python train.py --n_experts=64 --router_score="sigmoid" --routed_scale=1.0 --learning_rate=0.00754 --max_grad_norm=2.0 --train_tokens=291200000 --dataset="wikipedia_en"
Below are experts of layer 5 (counted from 0) of a mixture-of-experts language model. Rows are named router (the router's row for the expert), down (a neuron's output weights, with its number) and show model dimensions 0-127. Each number is 128 + 24 x the weight over its row's rms, rounded and kept within 0 to 255.
After each expert's rows: a language model's description of what the expert responds to. This comes from a sample of Wikipedia text that the model never trained on.

# expert 51
router [104 138 110 172 146 122  88 108 128 127 102  97  87  93 148 162 167 151 113 171 151 154 135 107 127 159 127 119 120 124  87  90 107 108 139  67 101 102 149 152 166 124 133  76 160 114 147 149 127 134 101 116  92 126 135 176 131 146  91  91 123 117 143 118 129 163 150 148 164 102 114 120 157 123 131 126 102 145 144 159 142 123 103 199 164 197 116  76 117  82 126 139 142  93 174 151 145 130 106 123 147 149 116 115 109 121 135  89 103  91 129 112 158 120 137 124 158 162 151 109 113 150 149 125 134 160 153 113]
down0 [113 140 148 136 136 126 131 153  96 139 107 145 114 137 171 124  98 162 124 117 151 111 167 124 115 138 151 140 135 142 139 122  84 102 146 145 143 126 117 143 117 158 135 132 124 118 134 133 135 175 101 124 119 111 125 123 142 142 136 162 151  95 144 130 137 131  88 125 179 125 104 127 167 103 125 122 143  93 107 104 105 166  93 183 123 145 129 130 134 116 162 134 172 145  89 153 129 122 176 112 179 120  90 145  95 140  84 114 145 140 131 166 145 122 131 122 209 145 127 101 161 124 143  72 103 115 163 132]
down1 [131 136 158  90 143 136 163  93 148 108  95 127  95 130 135 152 127 130 125 143 104 132 122 127 126 150 110 142  97  97 114 107  89 117 123 120  84 128 112 150 159 147 150  98 158 136 148 156 151 152 138  92  57 148 151 146 136 155 111  87 139 147 176 127 105 110 108 115 133 138 127 125 133 115 105 151 100 150 100 127 118 147 111 175 165 149 120 147 137  93 152 115 163 112 147 143 124  95 128 153 137 133 170 113 111 125 158  95 109 133 151 104 120 122 128 127 126 175 139  98 121 181 168  92 149 124 117 105]
Markup at the start of a line, such as table-row pipes, list dashes, heading equals signs, and colons.

# expert 45
router [161 131 158 101 144 104 109  91 109 143 102 126  87 113 165 170 164 137 117 153 124 117  85 141  94 121 126  99 139 117 118 117 117 145 128 151 109 124 163 128 132 163  97 138 167 147 140 139 106 129 144 126  84 148 131 124 130 101 130 126 124 169 110 137 124 100 114 130 140 107 128 138 113  94  99 119 119 122 136 127 160 129 139 158 168 145 101 121 124 113 122 128 123 146 144  37 108 153 109 127 106 111  93 147  91 132 142 110 148 147 122 143 127 142 143 104  99 151 164  99 136 112 154 119 171 105 159 119]
down0 [137 106 146 140 150 141 159 100 133 107 172 129 138 139 115 179 159 151 136 137 128 104 153 160 140 101 142 140 170 115 129 105 128 104 206  97 165  81 135 128 120 101 175 133 118 122 123 128 184 109 167  82 148 132 161 122  92 146  94 110 148 112  77 129 162 145 119 149 115 158 136 152 130 140 128 185 159 145 158 144 154 143 106 155 138 123 143 132 115  83 131 133 137 128 114 160 125 112 117 120 113 171  94  66 159 110 131 151 143 116 107 125 133 147 151 128  70 135 133 148 106 128 113 125 149 183  98 150]
down1 [144 136 143 174  92 153  86  99 137 137 125 103 131  84  89 171 122 113  75  87 129 121 173 118 144 150 110 131 125 159 105 116 185 137 125 118 150 144 154 100 151 148  78 111 107 135 109 134  95 121 116 126  96 106 158 183 144 139 137  83 144  96 122 104 132  73 153 114 116 104 144 123 131 113 120 158 135 114 144 117 139 175 105 128 140  98 108 122  96 126 146 154 117 155 123 138 128 149 146 130 116 141 153 117 106  96 166 117 125 172 114 135 137 139 138  91  95 151 131 130 136 136 120  87 103 122 117 110]
Four-digit years after in, a pipe or a date, in tables, biographies and lists, such as 2011, 1887, 1973.

# expert 11
router [156 133 188 105 124 153 154  98 114 105 172 149 165 156 113 133 147 154 129  79  96 115 124 145 114 123 147 128 153 126 118  99 154 132 124 136 171  97 176 135 163 191  97  83 169 113 122 132  75 105  97 107 138 150  99 164 145 186 144 137 132 134 162  92 112 102 146 150 108 116 110 138  98 111 120 145 111 174 125 127 149 144 191 136 139 131  95 119  90 125 115 132 109 134 145 113  98 103 147 134 114 106 101 101 118 120 116  92 116 106 100 106 119 161 123 128 142  96 140 121 110 140 106 136 122 137 179 144]
down0 [134  86 119 179 142 112  80 181 142  92 110 108 181 113 160 124  94  96  88 110 110 108 103 144 150 135 130 158 155 159 107  81 104 153 123 113 136 145 145 150  94 132 120 124 105 149 168 110  93 113 100 135 156 119 154 127 115 121 146 135 161 121 119 112 138  73  97 147  99 114 115 104 129 135  96 114 150 166 113  88 161 171 140 163 150 120 111 147 139 163 108 135 133 155 131 114 110 173 151 120 127 134 149 151 140 161 150 126 109 116 137 145 113 148 117 138  93 137 105 140 133 134 199 130 187 129  88 104]
down1 [121 122  66 115 134  93 128 131 146 120 140 137 124 160  95 147 108 137 160 143 124 124 121 176 171 144 149 147 121 106 161 111 117  90  90 171 119 122 142  98 137 120 121  91 162 146 135 165  84 117 149 147 108  77 111 143 153  85 143 125 183 133 111 140 151 130  94 106 113 136 133 142 121 172 117 160 126 145 148 142 124 117 148  87 130  86 149  91 132 152 109 116 117 154 140 132 139 127  99 132 135 109 123 143 143 137 142 102  83 161 118 103 126 102 131 136 102 156 111  77 110 124 144 126 136 159  75 116]
Month names in dates, mostly in tables, lists and timelines, such as November 14, 25 April 1993, since November 2023.

# expert 26
router [141 161 123 174 157 128 104  68 127 126 115  86 151 148 103 138 140 110 143 123 116 113 166 149 129 117 119  86 140 124 116 126 132  74 119 106  96 159 139 141 115 158 141 104 107 144 119 136 122 110 111 134 120  90 120 144 133  78  91 137 109 159 129  88 138 140 150 147 101 124 151 139 127 130 117 117 161 129 138 110 189 104 154 120  90 152 122 135 137 119 136 103 134 134 146 133 105  91 123 139 135 128  90 138 102 149 122 133 174 144 149 122 116 162 128 104 156 145 111 138  97 126 138 120 141 185 156 107]
down0 [118 123 167 159 126 144 146 114 119  80 139 118 107 114  67 117 128 127 153 129 153 107 123 173 130 146 151 139 118 124 161 123 141 151 110 138 122 106 139 133 109 151 134 164 116 127 136 117 143 133 157 119 166 160  80 159 110 144 135  66 131 133 111 181 128 116 143 141 126 115 168  86 130 127 143 144  99 123 140  93 118 119 137 103 153 129 102 142 103 107 195 166 102 150 104 153 115 174 113 127 124 141 103 111 149 119 184  87 102 138  90 159 144 111 128 126 163 160 116 104  86 122 103 157 132 132 126 109]
down1 [146 120  76 150 137  97 108 154 147 112 100 127 139 122 126 147 142 162 148 133  94 116 150 102 119 121 132  99 146 136 129  97 148 178 207 119 119 182 114 145 136 127 163 137 104 118 129 176 118 136  85 115 127 117 143  62 141 120  97 101  98 138 131 138 133  88 149 122  96 146 122 112 139 103  94 122 111 147 140 116 120 135 146 119 127 138 147  51 136 136 168 143 135 152 142 129 139 107 101 103 134 161 120 138 100  94 115 133 150 119 100 133  91  97 108 168 135 120  57 127 165 132 127 147 157 156 134 132]
Word pieces after hyphens or pipes, like Kar-leung and seven-element, plus infobox and table labels such as Genus, Preceding, Apps, medalist.

# expert 31
router [153 154 133 140  73 106 134 126 123 176  95  86 142 130 126 129 152 119  94 126  98 126 102  63 132 136 165 111 123 116 113 146 122 159 131 154  90 151 147 128 136 140 173 134 125 121 120 137 120  90  95  96 143  81  92 119 193  89 151 111  84 118 122 125  92  87 186 143 139 120 114 147 113 115 146 101 132 143 157 144 108 157 132 143 136 170 115 128 147  93 121 155 130 150 157 129 103 131 111  80 121 166  92 108  97 110 138 107 141 126 114 109 167 127 147  99 105 156 134 130 123 129 133 144 119 120 159 156]
down0 [134 102 144 136 140 160 133 167 141 124  80 128 143 131 174 123  93 167 114 137 120 114 132  96  82 144 116 156 166 140 102 113 147 116 118 118 126 157 129 131  91 100 172 132 134  94 156 176 168 118 122 129 123 156 104 116 125 164 169 112 175 126  95 120 106 139 161 122 115 181 123 105 157 120 111 162 181 108 124 133 132 124 137 102 117 111 108  84 109 131 131 137 133 120 138 183 120 147 100 135  96  98 150 127 148  96 103 131 149 151 114 128 114 144 107 107 130 135 133 134 150 131 155 156 115 121 110 113]
down1 [144 157 122 106 121 135 111 177 101 150 128 115  87 106 141 128 169  89 158 114 104 160 120 128 121 185 117 139 110 145 126 118 117 124 107 133 125 106 158 159 108  77  98 144 154 158 127 105 165 130  87  93 131 139 153 141 124 149 139 163 124 146 123 148 100  96 109  85 143  90  98 144 116 157 140 151  93 169 117 156 102 112 120 124 134 132  87  94 133 113  95 137 149 130 135 121 123 138  94 106 126 112 104 114 172  97 141 122 130 163 115 116 148 133 101  55 124 120 124 151 129 142 146 127  81 103  87 129]
Bare spaces, small numerals in stats tables such as 0, 1, 2, and bytes of Chinese, Thai, Cyrillic or other non-Latin scripts.

# expert 57
router [105 147  95 158 136 138 108  99 137 118 129 129 130 104 113 144 123 129  90 151 139 122  86 144 157 141 126  75 162 189 102 143 127 162 155 161 167 160 100 130 145 173 116 127 168 148 147 114 132 116 159 121 113 137 105 133 134 137 161 108 169 139 125 152 113  99 141 148 129 109 149 186 112 116 154  71 126 101 136 102 115 101 113 129 138 123 123 148 104 129  97 117 133 135 116  96 128 155 148  95 148 139  87  98 112 146 108  85 125 143 142 188 104 137 107  99 115 130 124 113 100 134 139 108 127 164 117 121]
down0 [180 168 151  96 153 123 141 112 111 121 121 121 145 113 116 120 156 115 132  83 137  84 127 129 144 151 142 151 119  99  96 117 130  96 126 131 112 137 116 109 133 167 107 179 136 152 150 116 102 152 124  97 139 108 108 134 136 137 126  77 179 135 121 114 140 104 126 151 118  53 171 109  74 147 136 127 131  95 156 116 160 155 162 117 103 132 103 157  98 106 174 115 101 143 119 149 144 135 190 143 122 153 145 109 147 143 165 124 101 159 157 142 133 134 161 102  79 146 115 172 105  98 143  97 135 112 104 140]
down1 [122 158 137  73 136  54 143 130 150 143 143 137 136 136 147 171 105 103 175 110 103 120 144 140  96 110 101  91 175 115 131 137 124 111 158 101 127  91 129 134  85 112 125  79 100  97 128 127 109 108 132 117 101 106 118 100 127 124 173 144  93 156  79  84 119 106 124 148 144 168 123 110 109 125 143 125 119  92 118 137 166 120 113 112 120 165 107 163 132 155 110 163 140 130  85 156 105 117 139 133  91 122 118 142 111 139 127 124 117 125  98 156 159 120  87 142  92 100 129 129 121  84 158 159 111 153 109 138]
Adjectives and ordinals right after the, such as main, largest, same, past, following, 37th, former.

# expert 58
router [143 155 112 127 133 140 125  86 126 121 149 119 120 144 137 145 134 160 119 122 168 171 136 119  73  81 134  83 136 126 115 127 116 131 107 156 108 129 139 105  83  94 150  99 161 169  77 169 147 175 155 129 129 158 138 127  97 105 152 161 137 138 162 113 136 121 114  62 147  82 114  96 146 110 124 171 124 108 147 163 121 118  93 115 144 102 150 160 137  94 120 177  91 139 171 141  91 151 118 149 165 140 143 135 165 149 123  98 144 126 153 122  81 138  95 129 151 140 119 125 140 142 123 187 149 133 136 118]
down0 [116  93 120 148 146 135 126 112 149 125 135 157 122 114 142 158 139 154 117 103 130 163 163  81 119 163 145 110 123 131 110 158  98 101 173 123 130  90 155 123  67 114 112 127 160 127 120 112 148 158 141  99 108 128 145 105 106  92 132 154 124 127  93 122  78 174 124 176  89 136 138 143 130 157 139 129 100 170 152 137 138 136 105 103 119 128  67 138 107 166 182 144 117 147  79 134 131 160 131 127 164 145 135 113 170 134 146 109 129 121 118 144 104 113 105 156 139 185 184 119 116 115 112 121 145  91 157 138]
down1 [154 147 140 114 148 127 121 140 124 159 112 149 123 148 130 130 134 148 147 149 145 158 108 140 133  94 137 121 121 152 124 170  93 168  97  98 130  97  96 120 140 109 122 164 174 126 115 105 170 145 117 125 123 127 101 138  90 119 150 111 139 118 108 131 127 130 132  98 124  94 142 126 128 159 147 131 139  88 178 138 123 126  96 128 116 123 129 138 140  90 135 149  84 141 123 112 140  94 132 114 130 144 119 100 114  92 162 100 144 119  86 151  94 122 106 132 177 133 111 118 153 127 164  86 116 156 142 109]
Prepositions such as in, of, on, at, by, from, during, heading place, date or title phrases, plus the "in" inch abbreviation.

# expert 10
router [135 160 140 104 126 106 129 139 118 103 137  92 110 102 136 116 163  71 115 137 148 120 133 130 123 102 126 134 130  97  83  84 124 101 153 116 147 179  98 102 148  77 153  89 113 174 150 154 121 105 151 142  84 114 122 151 117 100 101 167 105 140 107 142 164 134 122 150 130 123 152 123 151 134 178 146 166 118  90 143 109 124 114 129 145 134 120 141 157  86 114 176 121 120 119 135 107 165 124 107 114 156 115 150  99 136  88 119 132  96 186 120 158 149 100  94  89 110 168 133 133 152 139 140 103 124 118 113]
down0 [114 124 130 126 107 153 142 153 147 101 122 145 110 113 183 151 129  88 136 140 101 119 126 132 125  66 111  98 125 120 141 150 157 106 137 139 124 106 153 130 155  95 120  92 154 157 128 122 106 118 135 113 109 167 149 119 146 126 158 138 167 134  76 152 131 134 124 125 133 138 108 125 152 109 113 164 133 173  84 118 145 116 126 118 150 102 125 155 179 123 118 140 119 111 110 115 125 106 120  95 119 170 148 131 127 100 151 141 120  92 100 103 141 104 102 150 105 134  99 123 125  56 118 177 115  93 124 145]
down1 [114 123 121 159 104 144 117 130 127 143 125 143 114 131 178 142 132 153 172 147 148 102 130 164 127 117 120 109 165  99 107 134 118 146 143 122  99 113 103 113 152 148 144 101 135 130 124 133 100 129 139 162 147  98 137 136 141  62 107 136 135 138 117 124 158 109 107 118 141 115 167 135 148 168 127  90 118  88 107 115  95 155 126 136 143 110 153 116 170 154 149 146 121 122 124 110 100 132 105 122 136 135 129 122  77 153 131 139 199 129 120 191 121 121 109 109 134 114 147  88 165 123 138 114 109  98 104 161]
Word-internal pieces of verbs and nouns, often followed by a suffix, such as af-fect-ed, ad-vert-ise, parano-id, help, access.

# expert 12
router [148 148 149 149  70 120 135 123 130 172 129 176 121 104  83 110 133 113 129 111  72 166 147  96 129 147 154 140 134 161 132  96  94 135  99 100 120 126 106 143  64  98  89 126  62 124 137 122  84 127 119  86 114 114 119 121 110 129 117  83 152 144 120 161 132  64 125 159 142 128 146 111 114 117 117 112 118  99 134 105 124 158 121 110 133 139 126 138 153 166 119 138 140 131 119 144 124 119 117 147 176 123 158 138 196 108 153 143 117 127 162 128 117 121 168 116 141 170 139 150 110 175 134 166 117 152 115 121]
down0 [124 134 165 134 175 135  98 153 143 164 147 102 122  76 131 131 150 128 122 133 128 133 160 156 124 124 130 114 134 133 118 105 122 148 127 152 120  98 122 154 146 111  93 112 128 170 105 149 143 121 171 161  93 134 114 155 156 112 154 126 127 152 107 161 148 105 105 144 110 125  73 113  92 178 115 158 158 141 165 147 146 139 152 140 146 175 134 143 149 104 103 118 142 104 136 117 148 130 160 177 141 127 137 173 170 143 122  93 131 134 146 119 129 129 121 117 123 148 142  94 143 145 149 127 198 105 124 131]
down1 [ 89 155 102 118 129 121 151 130 105  80 124 115 133 182 124 103 127 121 105 135 128 162 177 138  97 125 131 155 138  93 104  92 123 152 142 117 116 151 188 148 114 115 126  95 148 145  88 154 145 141 125 146 116 120 155 150 116 131 142 117 135  96 147  94 140 121 156 132 131 119 116 127 138 104 156 142 130 141 148 130 176 123  85 145 161 125 119  81 128 128 121 118 139 107  98  53 127 179 121 152 131 121 140 109 115 168 136 128 123 119 115  84 122 168 171 135 138 138 133 159 138 152  89  86 124 147 124 139]
Final word or piece of multiword proper names of organizations, places or people, such as Foundation, Festival, Creek, -sson.

# expert 4
router [ 89 131 112 170 137 133  85 151 134 143 105  86  68 111 131 163 125 127 148 161 171  94  81 137 106 149  92 104 169 123 112 107  84 108 151 107 110  97 159 128  96 140 113 119 135 141 126 150  98 155 111 129 123 113 155 159 155 167  99 128 104 113 119 130  91 141 147 134 116  96 129 118 118 142  98 122 141 148 160 142  97 141  85 165 146 134 132 124 101  82  90 145 116 139 127 188 120 124  97 107 149 141  77 128 109 145 124 104 143 111 145 132 169 158 124 121 137 138 149 112 105 136 149 122 127 192 133 139]
down0 [139 131 157 132 122 145 133 102 140  70 125 116 134 106 129 120  95 125 153 104 131  90 115 137 147 119 111 155 166 153 117 166 105 136 145 124 122 110  89  88 122 161 138 127 174 134 127 121  90 150 175 146 136 123  99  86 167 100 146 109 109 151 109 137 150  89 144 109 137 149 156  58 141 103 164 136 114 138 130 145 170 100 124 130 126 121 112 159 130 151 121 145 127 140 136 163 121 170 113  67 129 107 156 135 152 177  77 114  70 169 144 141  98 119 158 124 136 143 152 159  80 133 126 121 134 102 134 132]
down1 [113 106 145 171 128  99  90 147 117 124 160 115 161 176 123 130 150 127 119  96 116 107 108  96 109 111 152 155 118 142 108 184 136 131 115 135 140 137 135 112 113 101 154 126 171 106 132 135 136 169 123 164 136 160 131 102  76 167 138  97 131 156 114 137  94 167 125 137 120 122 113 111 129  78 102 140 132 100 142 109  98 129 140 118 107 134 113 132 144 103 126 146 127 108 132 148 150 110 136  72 100 161 170 120 133 110  89  76 124 143 128 106 115 148 140  92 139 102 149 131 126 115 103 167 103 124 114 118]
Line-initial dashes in infobox-style field lists, table pipes, section "==" markers, and capitalized heading words like United, World, Best.

# expert 22
router [131 125  98  88 132 117 138 144 104  86 116 133  93 112 114 159  93 123 160 142 121 151 131 130  62 130  85 103 137  97  96  99 139 126 179 112 158 128 165 105 141 131 110 125 136 135 125 140 127 100 110 138 154 127  97 155 124 146 114 134 141 130 109 120 193 174 147 145 134 122 124 141 121  90 149 145 154 114 153 167 122 135  64 145 111 139  62 123 129 167 171 122 161 131 130 111  92 116 115 112 132 151 103 110  92 139 128 115 125 162 140  78 122 108 134 110 145 159 143 122 141 162 159 108  93 154 139 108]
down0 [105 148 123  81 119 105 112 100 148 100 160  99 119 111  99 136 104 106 108 103  94 124 139 109  94 132 153 105 157 159  71 147 136 166 166 140 117 139  95 144 152 150 132 131 122 154  83  93 164 119 151 111 110 113 107 143 124  86 166 143 100 168 130 119 115  82 108 133 137 134 123 135  75 155 208 166 139 101 151 168 149 162 143 134 113 144 149 125 151 135 129 136 142 116  60  96 133  87 129 140 114 121 124 131 144 125 157 128 117 123 124 120 133 132 137 105 137 111 113 125 139 105  82 133 165 130 120 118]
down1 [144 142 149 155 111 106 166 129 108 121 131 149 160 100 101 156 136 120 149 130 114 148 145  82 126 142 108 119 114 109 112 158 135 188 133 120 128 104 143 124  91 103 151  92 102 131 143 140 171 167 147  97  88 118 161  91 132 125 119 149 139 120 125 126 145 116  81  80 123 182 161 157 151 107 142 142 136  94 132 141 122 145 109 143  98 147 126 100 112 154  90 137 110 140 137 107  93 143 124 127 126 121 114 165 132 110 110 138 155 123 116 137 102 141 146 174 120 112 135 182 129 120 138 165 118  93 171 106]
Compass and place words like South, North, New, single capital initials such as E. or U., and first pieces of years or scores.

# expert 16
router [158 102 149 148  36 123 135 103 126 111 134 168 145  90  95 113 117 121 127 131 131 143 147 127 133 139 104 163 130 130 142 105 157 139 104 155 121 154  93 105 133 143 121 104 101 123 120 142 145 149 114 116 116 188 131  98 131 137 143 140 144  85 175 122 154 120 110 115 145 158  98  95 123 140 109 125 151 130 138 123 159 131 127 135  98 127 135  88 165 171 139 156 156 122 112 145 133 126 126 123  90 106 157 135 145 143 132 122 127 180 165 138  91  94 138 152 157 126 127 156 109 153 160 184 122 133 143 151]
down0 [133  82 109 119 175 117  51 107 125 166 126 100 130 101 110 152  99  90 140 135 162 114 119 126  95 110 108 101 151 118 140 130 162 111 138 179 126 145 125 111 132 136 174 115 144 153 131 134 162 124 133 174  83 120  85 135 137 100  91 106 110 152 141 120 148 173 152 124 110 125 142  98  91 155 138 146 120 114 126 152 129 110 139 136 159 104 157 121 128 121 103 117 165 127  88  89 150  80 113  83 154 155 105  95 146 173 125 118 145 101 143 167 117  66 142 124 133  78 102 127  88 160 131 147 127 146 114 122]
down1 [143 109 146 119 132 126 147 146 128 114 102 106 120 127 198 168 142 150  98 107 146 143 135  94 122 141 174 162 101 107  89 140  99 151 154 101 140 157 114  95 122 117 140 127  83 139 131 109 142 134 117 131 148 109 139 168 116 130 109 118  72 129 126 127 125 143 142 133 132 135 153 129 112 112 141 103 122  81 176 103 109 113  78 130 100 160 104 161 176 145 169 145 119 125 155 159 155 113 189 127  98 127 122 129 126 126 107 126 113  79 168  91  91 150 118 116 174 143 127 145 124 173 123 118 134 160  99  97]
Common nouns naming the subject after an article or adjective, such as film, album, game, city, band, work.

# expert 52
router [ 78 143 118  86 172 109 114 134 106 105 108 151 142  84 161 154 155 114 156 113 153 110 143 133 109 137  77 163 113 142 120 121  93 141 115 112 152 112 119 120 124 132 126 106 165 111 156 115 147 117 166 158 141  92 103  73 162  97 135 140  92 131 104 142 132 153 148 150 147  95 152 101 124 138  99 114 120 126 119 139 119  98 176 135 125 134  87 157 130 107 106  91 150 152 167 108 107 174 129 125 127 118  84 133 138 135 121  84 121 157 143  67 118 143 152 107 117  89 129 135  98 123 142 183 116 153 123 130]
down0 [126 143 141 128 151 132 104 128 134 153 182 113  82 108  72 112  93 123 113 128 115 126 148 113 130 129 109 101 139 140 149 112  89 130 148 132 117 154 124 134 140  88 153 138 115  93 134 155 126 137  89 123  74 109  82 131 113 109 131 118 133 128 123 108 143 120 118 145 157 171 123 105 127 154 109 172 138  84 122 130 146 124 122 107 172 102 118 145 129  94 122 132 138 157 114 103 112  96  96 143 105 182 123 116 152  87 128 143 125 112  92  50 174  90 129 153 120 136 132 131 118 149 126 176  87 146 149 135]
down1 [107 159 168 127  94 142 146 102 159 124 125 106 179 123 124 102 134 116 138 123 121 132 142 120 127 161 135 106  96 124 111 106  49 130 130 133 137 126 161 128 131 111 157 133 102 132 112 145 141 130  88  55  83 158 144 160  62 147 115  92 102 111 164 111 159 112 110 160 118 148 153 152 104 101 119 153 140  48 151 102 134 146 120 121 135 126 121 118 119 151 168 131 125  97 107 115 138 152 152 121 173 121 152 154 118 162  80 138 115 133 121 119 132 130 119 123 114 123 106 108 125 160 102 114 136 137 125 100]
Main verbs after a subject or auxiliary in narrative prose, such as published, founded, enrolled, won, became, released.

# expert 29
router [139 178 112 119 106 119 120 138  86 158 132 161 119 114 156  85 139 104  97 133 140  88 131  68 144 101 113 146 142 129 127 112 133 159 151 130  93 107 104  68 126 137 171 122 181 133 163 148 122 152  85 134 127 181 189 117 163 136 122  98 110 123 119 124 117 153 127 129 156 117 129 124 152 114 130 104 163 133 123 107 161 106 108 141 120 146 154 123 177 208 161 162 122 136 141  94 133 108 113 123  78 132 122 124 121 128 125 124 119  85 111 180 128 122 136 143 160  93 119 128 111 106 168 151  96 127 136 148]
down0 [146  96 113 140 122 127 152 130 101 159 149 106 159 159 129 119 138 141 129 135  83 161 119 149 118 158 137 150 168 112 119 144 127 165 121 142 101 113 124 106 176 137 128 144 151  79 148 125 154 128 123 120 102 145 128  80 124 138 171 150 150 123 105 134  81 134 136 106 110  75 111  82 118 118 157 108 121 120 135 194  86  86 170 106 104 133 113 140 141  96 152 136 153 127  96 141 157 153 188  93 135 135 131  78  87 149 139 141 125 162  77 117  99 134  88 136  83 150 118 151 122 121 112 106 112 119 162 135]
down1 [146 159 148 131 118 152 119 122 128 155 112 177 103 119 103 139 170 117 133 171 121 140 182 161 100 148 131 107 141  95 143 111 130 132 125 141 123 160 121 139 142 148 174 138 122 101 138 107 125 109  84 178  97 151 139 129 124 149  85 117 141 156 137 160 136 102 186 122 133 175 166 149 118 174  94 117 113 112 167 143 144 109 167 128 155 172  96 127 108 155 114 120 113 161  77 145 123  98 114 161 120 123 108 126 143 173 125 105 143  89  93 104 167 102 146 174  97 151 110  97 148 155 139 118 146 158 172 128]
Abstract nouns right after a, the or his, often followed by of, such as part of, continuation of, reputation, absence, death.

# expert 53
router [177 129 110 123 163 108 104 102 127 142 130 130 121 114 139 114 132 167 142 138 184  84  99 135  96 166  70 100 173 130 117  91 109 119 157 117 141 109 142 171 121 136 132 127 125 104 125 101 111 153 135 112  75 114 115 139 134 141 167 156  94 129  89 147  91 123 149 183 131 110  94 145 127 130 183 132 113 133 175 101 107 126  97 164 118 166 102 132 138 184 129 126 113 134 109 144 124 110 113  87 117 124 125 145 128 138 153 102 134 146 132  77 138 116 129 150 144 112 134 148 108 171 129 106 144  90 163 129]
down0 [137 114 138  93 159 136 162 145 145 117 169 100 148 171 145 129  82 144 104 123 102 112 126 142 105 102 131 129 134  94 150 139 133 108 144 137 126 109  94 135 113 120 138 115 131 127 112 121 139  98 100 157 103 104  77 150 131 159 113  79 140 139 125  83  94 119 192 112 144 110 122 139 123 120 141  86 126  88 151 133  92 111 140 125 172 125 132 146 133 105 123 104 119 110 123 119 134 145 189 131 168 152 147 170 113  82 125 124 179 117 135  97 121 184  89 119 135 128 109 151 145 166 152 110 178 148  80 118]
down1 [ 96 149 142 130 150 116 114 122 151 100  87 119 186  67 100  83 149  91 119 121 138 119 138 107 132 136 125 113 157 143  79 106  82 126  99 139 122 157 112 112  96 130 126 168  85 105 131 117 106 123 147 110  88 104 143 143  98 134 139 117 120 133 195 114 190 125 124 109 135 127 134 129 161 117  91 143 111 130 110 127 140  73 119 127 112 142 126 100 103 117 116 166 123 159  91 150 131 161 158 174 131 140 115 110 149 133 112 110 122 119 129 129 105 121 121 189 181 102 112 143 115 155 132  88 114 145 133 133]
Ordinals, not, only, and participles right after was, is, were or be, such as was first called up, second start, awarded.

# expert 42
router [142  89 132 112 128 127  96 152  84 136 119 135 120 107 125 138 143 129 119 122 155  93 131 103 134 150 103  99  93 124 112 110 139 143 156 105 145 147 171 136 131 131 158 130 127 130 136 135 127  92 130 161 127 133 148 124  71 126 155  89 118 181  83 137 185 157 153 133 109 105 143  83 108 121 151 169 105 107 187 144 116 103 115 119 155 143 113 105 125 146 144 143 117 161 128 144  95 116 168 113 154 130 113 112 147 138 114 104 140 149 124  84 106 150 130  92 190 160 108 128 125 140 110 133 101 151 123 104]
down0 [110 124 175 134 152 153 173 115 132 113 134 122 163 115  96  87 162 107 128  45 165 163  91 140 103 122 117 107 136 133 132 146 156 114 156  80 108  78 102 139 138 159 113 164 114 141 129 111 116 159 121 160 105 142 127 160 123 103 104 118 128 142 129 155 161 129 100 135 126 107 111 160 124 174 128 150 129 152 102 133 118 114 113 146 123 140 130 135 109 105 105 122 101  90  88 171 129 133 186 127  83 167 149 122 171 183 127 125  98 124 123 173 125 166 117 100 122 141 128 140 124 138 160 101 136 100 124 148]
down1 [108 146 192 103 129 175 142  86 121 134 102 128  78 123 129  80 166  98 132 141 102 129 111 102 123 122  86 115 100 125 133 154 121  93 128 157 103 111 122 122 130  97 132 114 159 146 103 121 105 116 158 124 128  99 139 124 126 116  94 139 137 126 141 134  75 162 143 114 142 161  72 137  98 159 150 184 134 135 138 128 127 121 116 129 118 141 109 142 141  96 122 137 134 136  74 122 163 139 145 107 140 152 161 109 146 187 138 159 116 161 103 140 123 153 113 139 128  93 119 166 120 133 118 134 111 102 125 155]
Single capital letters or letter pieces in abbreviations and initials, such as SPAR, DOTD, O.D., and name starts.

# expert 59
router [122  86 148 131 118 138 121 151 177 137  88  94 108 143 167 122 101 154 110  96 119 121 119 123 137 112 101  99 147 141 118 137 114 100 188  81 146 136 128 149 107 118 151  91 107 156 120  94 127  93 140 162 112 129  93  97 121 131 100 114 138 148  79 127 139 137 187 108 128 112 134 171  98 143 165 110 126 155 122 157  91 114 176 153 128 140  96 150 117 123 128 136 129  90 133 113 102 131 151 150 147 135 122 124 130 154 129 127 126 138 144  79 155 144 136 126 142  95 117 144 124 130 123 113 155 133  97  97]
down0 [121 121 119 147 160 113 182 123 178 135 119 116 132 126 105 171 126 126 125 145 142 163 171 128 134 137  92 136 166 132 120 117 134 145 122 127 132 129 118 136 150 145 115 138 150 150 124 133  84 157 153 111 120 141 124 152 110 181 140  76 122 143 106 112 108 136  99 110 107 122 136 144 117 113 146 152 130 181  83 105  99 128 119 168  96 125  90 113 138 170 129 143  74 154 100 139  46 152 110 147  92 115 142 121 154 120 135 132 118 143 127 114 117 113 131 119 102 151 154 139 118  97 140 176 143 136 138  93]
down1 [145 162 126 176 118 108 146 114 130 159 170 125  83 131 135 178 118 124 173 121 123 133  80  90 151 129 140 101 153  99 125 131 118 138 127 111 138 135 177  84  93 157 105 109 124 160 177 123 160 147 130  97 122 134 142 118  95 100 122 142 141 143 107 147 105  90 142 119 138 135 112 141 119 137 150 108 134 105  75 134 157 137 138 117 104 157 114 112 164 131 170 155 154 170  93 109 125 114  63 119 143 112  81 109 108 161 137 103 117 104 126 169 105 146 132 106 145 140 170 165  77 155 120  94 150 132 142 131]
Particles and adverbs after verbs or numbers, such as about 1 mm, seeking out, away, almost, plus suffixes like -ed, -izing.